Weights of a small mixture-of-experts language model, trained from scratch on English Wikipedia.
Size: 8 layers, width 448.
Below are experts of layer 3 (counted from 0) of a mixture-of-experts language model. Rows are named router (the router's row for the expert), gate (a neuron's input weights, with its number), up (a neuron's input weights, with its number) and show model dimensions 256-319. Each number is 128 + 24 x the weight over its row's rms, rounded and kept within 0 to 255. Numbers have three digits each.
Before each expert's rows: a language model's description of what the expert responds to; "mostly gets" lists some tokens that are sent to it at least half of the time. This comes from a sample of Wikipedia text that the model never trained on.

# expert 3
Description: Common nouns or noun stems right after the, a or of, often before punctuation, such as fire, album, team, government, round.
mostly gets: "album", "round", "birth", "school", "father", "work"
router:163115148127107122103124159137130168104128121127118106112109164115143154119108114122096146139162111124101114135147137184148086129140083115120120160104160103148145161116108110134142109160104137
gate0:124113190162166119142144132171132148149120117119107083140127140103140171115085147101119060163133143148118135116116099164116104127147107116082151089116172062127147088170091143161117155141089122
up0:122109180125109099156134108155117116158124111098111118142129148101160109137070161142138107103167121122126110097101110162100120135137140127110103123120166063120119113135121185180125162178133134
gate1:124090110127124119094126114169132087137140124088090089142118144102107117152118148130149161070164095109119133118132148165129136120130142142104183137175118131117126130144091123126176088161127148
up1:113093076134133118113158128145122133126153125102123112108113119121128116165149156092129158094156087145106141110143136183082088091105118109124153163131118099114110123164119151142173097128115134
gate2:145089142112102114156113168118134158149077156084123161117129148087093134114155148141136131127118111158131120166146166195150139090133118117123096132119127126072134162094176110121128103133088130
up2:118123122099130122164152163131114156179060161117111116170109156125103161122132164158114121126125153146118117155171155169164115129142123143144083113150110124096155133121149104104143080098098111
gate3:112168115128167115142137154150143135107158115150141137143151110096128139094152184124120149129101122097153173112144105147120151115141114169105134091123103129175105129170110129089117128138159178
up3:099118134107131115162119137120151115142127099111115125167159108070126134090140160136126168111131138112146163124146106137103134115147095148139137063087109112153100152121117122108090164124135148
gate4:152093144168141098161108144128109103143136107150113108092117153130141135098134153110136130138189140114123148157134136124111149116140159096121162104121142144128155159140123152102121103100132176
up4:146124169161125086152112127124112128135144126139080132098123157122114139103120147108115108132153108093090149117136134154094172102149138115124169106115132130099141173144128166072102086119122159
gate5:132146123129114090120108144129084110115132134115124089120114100178109164134131150088149141165096131125110142162112149154131120124173080080094129106133136097185148171090091162139147141138122112
up5:138125134138142147154160105128098144104098117118149094136137109124064149158135161146133159161140132129097160121117143145103142130179106079080099130111141138189147187103093135107148117119118135
gate6:120152151146105086131113097135141174128127098101130112098122126127091118118155110164133103122132116119147147126123131150119138109189163113103098100148130097126144146086118135139149129162165133
up6:143104109127111090158114122140161141123131126144104142095121121098101129145169106145129097113145127115170108123156140127113157087161149091059124101110151121133148154096104124119140128158143132
gate7:125142167123099108080129102114167114145115135131126143088180135115106143112125166084107126134135133085110109144173140128144105096140117099135136150086168168170128164111109130102136107145098157
up7:118142154104091141108127124111160136108147147136163150067170089149148153084089122102133142131140138083130114120167161140121114149100112132107116116100138152160110149116119154122121117130107174
gate8:143132137124099121162123180116130117131116148120118108122066140117100137097110081127172151130154112173123127159110141176122121130132118152158127190109135143128153144139114142164127168069136128
up8:131143147147136134151124148126150142155141119118139096089073124117090137135157077151178126153163131146132137128141130177146121144125133142180110180113126134165140150136080126175115161096103105
gate9:127090168122113156101131132152088181138093090151103125157181172175169131086125100110178132104148188117119138122119148128131125164119116104184091093130161133111124113166121147108117130160139086
up9:094107171127135151143138143171116168134124103127132142128168133131179154091153132137179164128165131139112155122148151138100142164120125106128127101139171125093123114162088161138147146142149153
gate10:110123111127133116138140154095166093116138122102137120113094154156125117099167169122111118135124128072080141146128116101175178123134154123103084093158172135177150131151120125098141120110143150
up10:124100110117122148125161146101135099128115155104133146144150128149108139120164155107093136163105086073145161143149115113175113144108176138100124109156162111146141150144141143113159151139165150
gate11:106114112101100115183105120152129131112145165120086133169091153131135157140126150090134119136119092136098129077135148116129124094104116155119138128081148105077141132112095147106084125113151125
up11:139079105149142084167194107123125122099146171112114110150121166148125136114139143143100118137110131116085118092120154119092136114105094134116123132093127136080128139136109150139108140137180137
gate12:141125125126110118097160144170107137086167119141156120127119159115160142170116152153120125157151138107078131124115133091089111130074124130101133128112146132094135154144076154086115093141103162
up12:122116130141148128133149196157106146100156117132122116134134169121183134142153153134078151165154129098112130120158100113098101133079163129124122092099134117100170124130106116092100120152139171
gate13:139092142158113193124110099134158159090130134139125166074158158125123136150127095139140154094152140123132127162107133130149142142126118136116165142150121129142123093089109131127156144120122077
up13:143119143138129190150108107135167130114116142149133117070150144135134137106142107130147140117146186128119129142112138160133115129153128108143148141177132119136146109079158113119155124135092109
gate14:140127104129147131171158124175132108103115145122130111125137140150130124057164134129155153100096124123114123156168136125129153149120133117125115111131132101146061150133075145132136127144104110
up14:102145129083122108127147112124150135104116121130101139124129137148123136068143160155143170110079089113120154136179172114117186120117106132116130110131117075108086149123093142144076116133113117

# expert 24
Description: Verbs after a subject, such as was, is, measured, returned, served; also markdown table separator rows and header cells like Rank.
mostly gets: "JPL ", "sq ", "took ", "Born", "Preceded ", "|---|---|---|"
router:127152140137145157159119176157118172101177147130117159086122103105132145090112095098115116159142105131118153177146144103109078145126117162122081150152121127175134118125144122191175130117130158
gate9:175115194149138119120090128130101173126133127148087128132095157146140134109138108113144113124139110134130146103102151156104142125124112120173099180124120140110133076131145116143124120106162173
up9:169101167188122137143128155105108158079138097123093095108127147122161140093148097094158120169130093112146153103129114113090112144085131127144086147142143115126123087107144101144130142093177155
gate10:122097155149143087105138096154098152090129128159158148120164130148078107130129087121130115153112168125111169103140121137111158119130115133131171126096094128095126159047084136166123137110165140
up10:148090140153140093106119095156078163126146118129190129137115121170082085123124137130142092160136149138081139095118121137114146094149122114138146100119111111123150150089108139131135116106122138
gate11:116137120115141140123115149142107128100109112146130104197104140135140115125121127104156112141135127141156145107138148101163170123139090101162102132122142142147104136108132156108119150082113128
up11:132143105113134132125136144114153104092121139149106101149123172151142152134127119131183093135143145101129117133119116128121158113139065128149111141140123150135151124126141161105114129127129128
gate12:141138142139071132127166066138095157105126101137137169117100119177152141130122091117113140133102143120117133139084101117087084114121092147222123126147108156164157067155143122127135124134150134
up12:123121148141072136130162097147117153128092109153110163141095132128153131142143092097110128141080126112109134144105120114099123111075095120171131127133094164162135059111144133127101099137172149
gate13:108120107125088072107105124146117143096112156100113185132118164154109138120101114132155129107153104118223159151142154111103141149153159140152135180106129096095141146131137190144148142150118134
up13:107126117147117083105136121141098111088109157128125185117118131139112124112147122123167127100156125095187140133134147095090161152153100150140155154136164083080138161118132192168151157113104131
gate14:144143178108050113109107104127148135138182137130126119094114102105134112136152096104109090156123140173086124151114132097159137143108108119112161115157121117138133123164133114138122088185094087
up14:158164164120092130101083151154097140131163162105104116110144109142118120127138121099102075166120115180151170166136122121117109155112076160087127150170141110100139101138142124094129115143121102
gate15:129123127158158145152100135170097144124111138126148146101121103133163141152157106148145078134123109068084168109162113136152133108163103130145112131137191108183150119118095127088118111080125142
up15:124130106138161146146131141147127152120119150108179144110119088116131138153139113132128127165135119090107122124131116120129158136125134099171073115120180115194136138116087121126124067084138118
gate16:078145117149207145146121126112129116130129148139153119145092060103176101082119071104133135094129092098109165146130149107136112144178131140109097189144115132143132115130153122132113096108156122
up16:100167143118213161144152131105113132128108131122109125169125066124160098097140094103152113135159141103114161099138146121111133152184104136136117175153121089147125093148153114102143122086128169
gate17:120152136117105118158127116160097170154127152151149107142123116161120147147102125118113136137128101118135132117143112072134152141118118166229120159131138115118118088135151176140131128154098130
up17:168134138104097093104129116128099170143125127161164104123139118155133099141076124113111138152107125122118108114135128089113139126110131140221119145144145143092125110166120138138139138142082143
gate18:146133146130103111127148159142111101161115113193191134114100137131131074132097131102131097118146128092167133080100099108128145099142102161148077147135159108117147107137129137120154135130132130
up18:160160137091099098110119143134102137120141106166178096098092130121126093101082133109116100163153102121145123112135124152131125096104118115155129172133135124098146145121141127128168134111117103
gate19:094100127121131114138128128095108138131089137115138112140144089135154134153154147105131093154146152169168092090112127120112126157132131081135130123114168081118134155119113104141148118115151134
up19:151129120106116119128163152124169100126097120122148075125103089118165126140132124126162108156158145157157117083112101115121130142147145091135152137142125119133113151126067096126161119149104125
gate20:153140149160122130143087136135119102139124139125166116134139104134113143121116105131118097174126142139116115109088105158161149119142160129143089085104125063117104119121097106090139124111136148
up20:134143155127094127119096112089142096154111130122140116134135113158106159122073107142151111129158119138179136146112098175178131147151139153092083148126154088116081152112140142093108085138130122
gate21:141119109148153111144137138130129165123146129096147133122163159141130125179123146099130102141149132141121154128108097135100099089118127152135127119114137140124144095158124148134136084163102145
up21:107144105090156119162143125115125167131130126112124139145157173139126124179137124113103118113124127113111170141119126135117091076113119120148104100117151144177152116159154169130133098141135151
gate22:153111132151118156146128141164104152133159138142125129129151112156148143128120103144109094104128119104107113153152108168149057137135104122140138117134154118172160108129132110126115123135116159
up22:150129086124125167133092133150128124147125112120127159144119079121149166087125135143060097115119086104093105153163142161160098143122157125134138122166179101147122096091130122107104129148146146
gate23:139146162100164125084158117106145092163135151138132139108131127086138117114103135111132133160147111176166149138120137134128139150160112112122146108136093123110122143142096170126181127128133120
up23:141132150110138142082146153097177091168160136135092095128152123081150118143111119114120113144139120141118139102127136123125118141148132124120114135133131119112140141122094152154131137126129110

# expert 6
Description: Words opening a noun phrase after "the" or a line start, such as right arm, mountain biking; closing quotes; minute and second marks in coordinates.
mostly gets: "\" ", "It ", "′", "This ", "\", ", "third "
router:148074121126113119158141166137114150102158158098154096125091125093137144130142100133097146128137109087128136126160109170152098133151100153145138169143143112136124181114139105177108138133091178
gate2:149104160148167145139159137095088144137114149118142119140099139121123149156154138163124118113155141097097128076136138133090145154130143109124154106203108138115121130126116139142127124105109118
up2:155118160168150104095137160153090125166099150126126127120062165126121197161101103128101111121152168104121095120124125132142113149137128111099135123143111132119118160171114138141137138160128103
gate3:125136098145101128110138096092147120098141145141179152106089144119156158113127152110145125126115109150145118106126116105151088087152107093126142083118141122126095111147141113099125120126091144
up3:131138149121106100106126108156140136105136152128174120099124125159104178138129115101113129154109121126098112096079130109142130136135102120168135131139161134126103095170146128104151127096092160
gate4:123102124153137132162150121098140142109112111136109108107109112098158145102131119122141132112150101166154165155118154126143113127145136144169147118118131083120114110125060122102116145152135122
up4:149117130123100151154125116121142147117113145127127115086113138127152142116141135148130113131134126170160155165107134109133082109162153130150149142091141080114112103130102154096091155135159111
gate5:127096109103089120130166107161072140127195077104148138158095090116138093118132123176163118123109150118108120096129145168127126145175104126122134155120110118147102128121138123146092076121099100
up5:135133106076089108122108124121087138147172115136126135154099078139157130142092116182166097124105108109123119083156140128104114134170107112121103141096124097124142176125142132158115106103077104
gate6:117117134139082123141110079143096131144136185098089137142111145119119162116150146160126156169161087116093088119129145164100098124129128128121100119153144108100132086097140140118135089145123149
up6:136106117108121125144147117135122161130130141105160103131091132120098134107144130144154129103156108099101116115094175161116132158136168168119100092169139109094128097130166144112119119146105183
gate7:156124095111089131139168089162158099140109133163146140114089159144124091111108089139193159132152098141131149117155168132144127150099101163128101186172117096144154133112108197160095100139104135
up7:125140096113124125160138095195150120146170110155142153128094173129135129103104087142174162105161099123116166127128162124153107177124103151129127130153134104176160136126137146155069098155119137
gate8:135105149113085125142162143155109172132097094140099141137127128117123114132154109091146162095133101113136095096132132101154115179135107101081105124125077116116115140108140148169153103149136116
up8:163108117119097116138176146140119193131087119148139142145111110158101153129130068090129112111117140131110102095147115123144143138157111119091095134146085102121088146166162173148142134133120111
gate9:094090176112116090138129137121114127153132138158112117129098130117132145123122144173078123164134150100116122103164088078145131151142119087117119179123134124079131132086099134132097107107115123
up9:099137145131111099145137148103064143151106159152144144127110135131139136087104135162104105156154120110142148101151133079126085138119116096133121177125162077136161138113121120171106131115121116
gate10:129117139151132106110148092141100150146142102113142113133171135120140097137141125129154141107149152135112138139152175133144107103139115113143135110104115076130102123132091133106169149113153125
up10:125126135149125109110134113163084142117142125122135108116150147086110113135113135133157141103147155144103108149137169135186133104120143141177124110129096098142116110138103136109169153094148117
gate11:134094152143135124118102127133125108111119131123139124176120147163097146107136117120172122130146121108113132138170126124136139105178088084149130112131134137137062146140156116163112140143159094
up11:131109102150108132129110146103135127175101115104131126128094139135099139144108116119126173091164119132127131133142114142118138145187106069161142113124132119141049158110149109142141170172164143
gate12:120139172101132132135110145178156138137150112099153109134135143141144151142125104175143153139172125114128157136096163157108155146102142173115139137116134118121131161108131145121164124082152117
up12:113138103116106123140123156107152126121146112100156110140132103101172139125125135182132164133171148119092158130131135154087139116100119134082145136130120127101104138086113180093096172091170092
gate13:149084155102118127115125117121135163132110114141070130133154151118134156110139080110143113156134067122155085143156129134145116145133111130148141154175178107114138146152097119163126134140120136
up13:127117149112147123126099106108112152116107153148068123115150143121110152106099089099066137135121081157133077167170115146137085125153108152136132156159158123120157127113129140149165110105121140
gate14:125153149159093154115148117137107144124116094132109096102168139118140173120158127143100135144122134135143088136119172140185076095127082127150161124105137098168146144113129105125158141126148069
up14:142151126111109157100191157145097153100125143154111094128139146151101142135134122147113113123128135106122102121137185147153066125155094115168136106125113083123160140129182106117147151125134069
gate15:133107135135120088116125139148120133088105135079115123152137102154097113109144122097092119134131121106152138120150138131118135156097134127144118143105129086099101078121121131104139150140149141
up15:125109121118131091128151093185132134120117113103117116138152073120102139126155111106104111116131145124150164101143110098121145140134126106136140156114138077111106092137135139115123149156148145
gate16:169103106156124107126116155138143144061134147114107100160111116096146119101140104096174135106168149107103167089102106153125183099080163148159149124135116137152104134119143120131134074178123162
up16:143106168149139135115073059138149163085127109150073085106109082115116149128108133086151152142122100093126146085105150179123182112093159152163129124112130116163092105114128122137138090161118151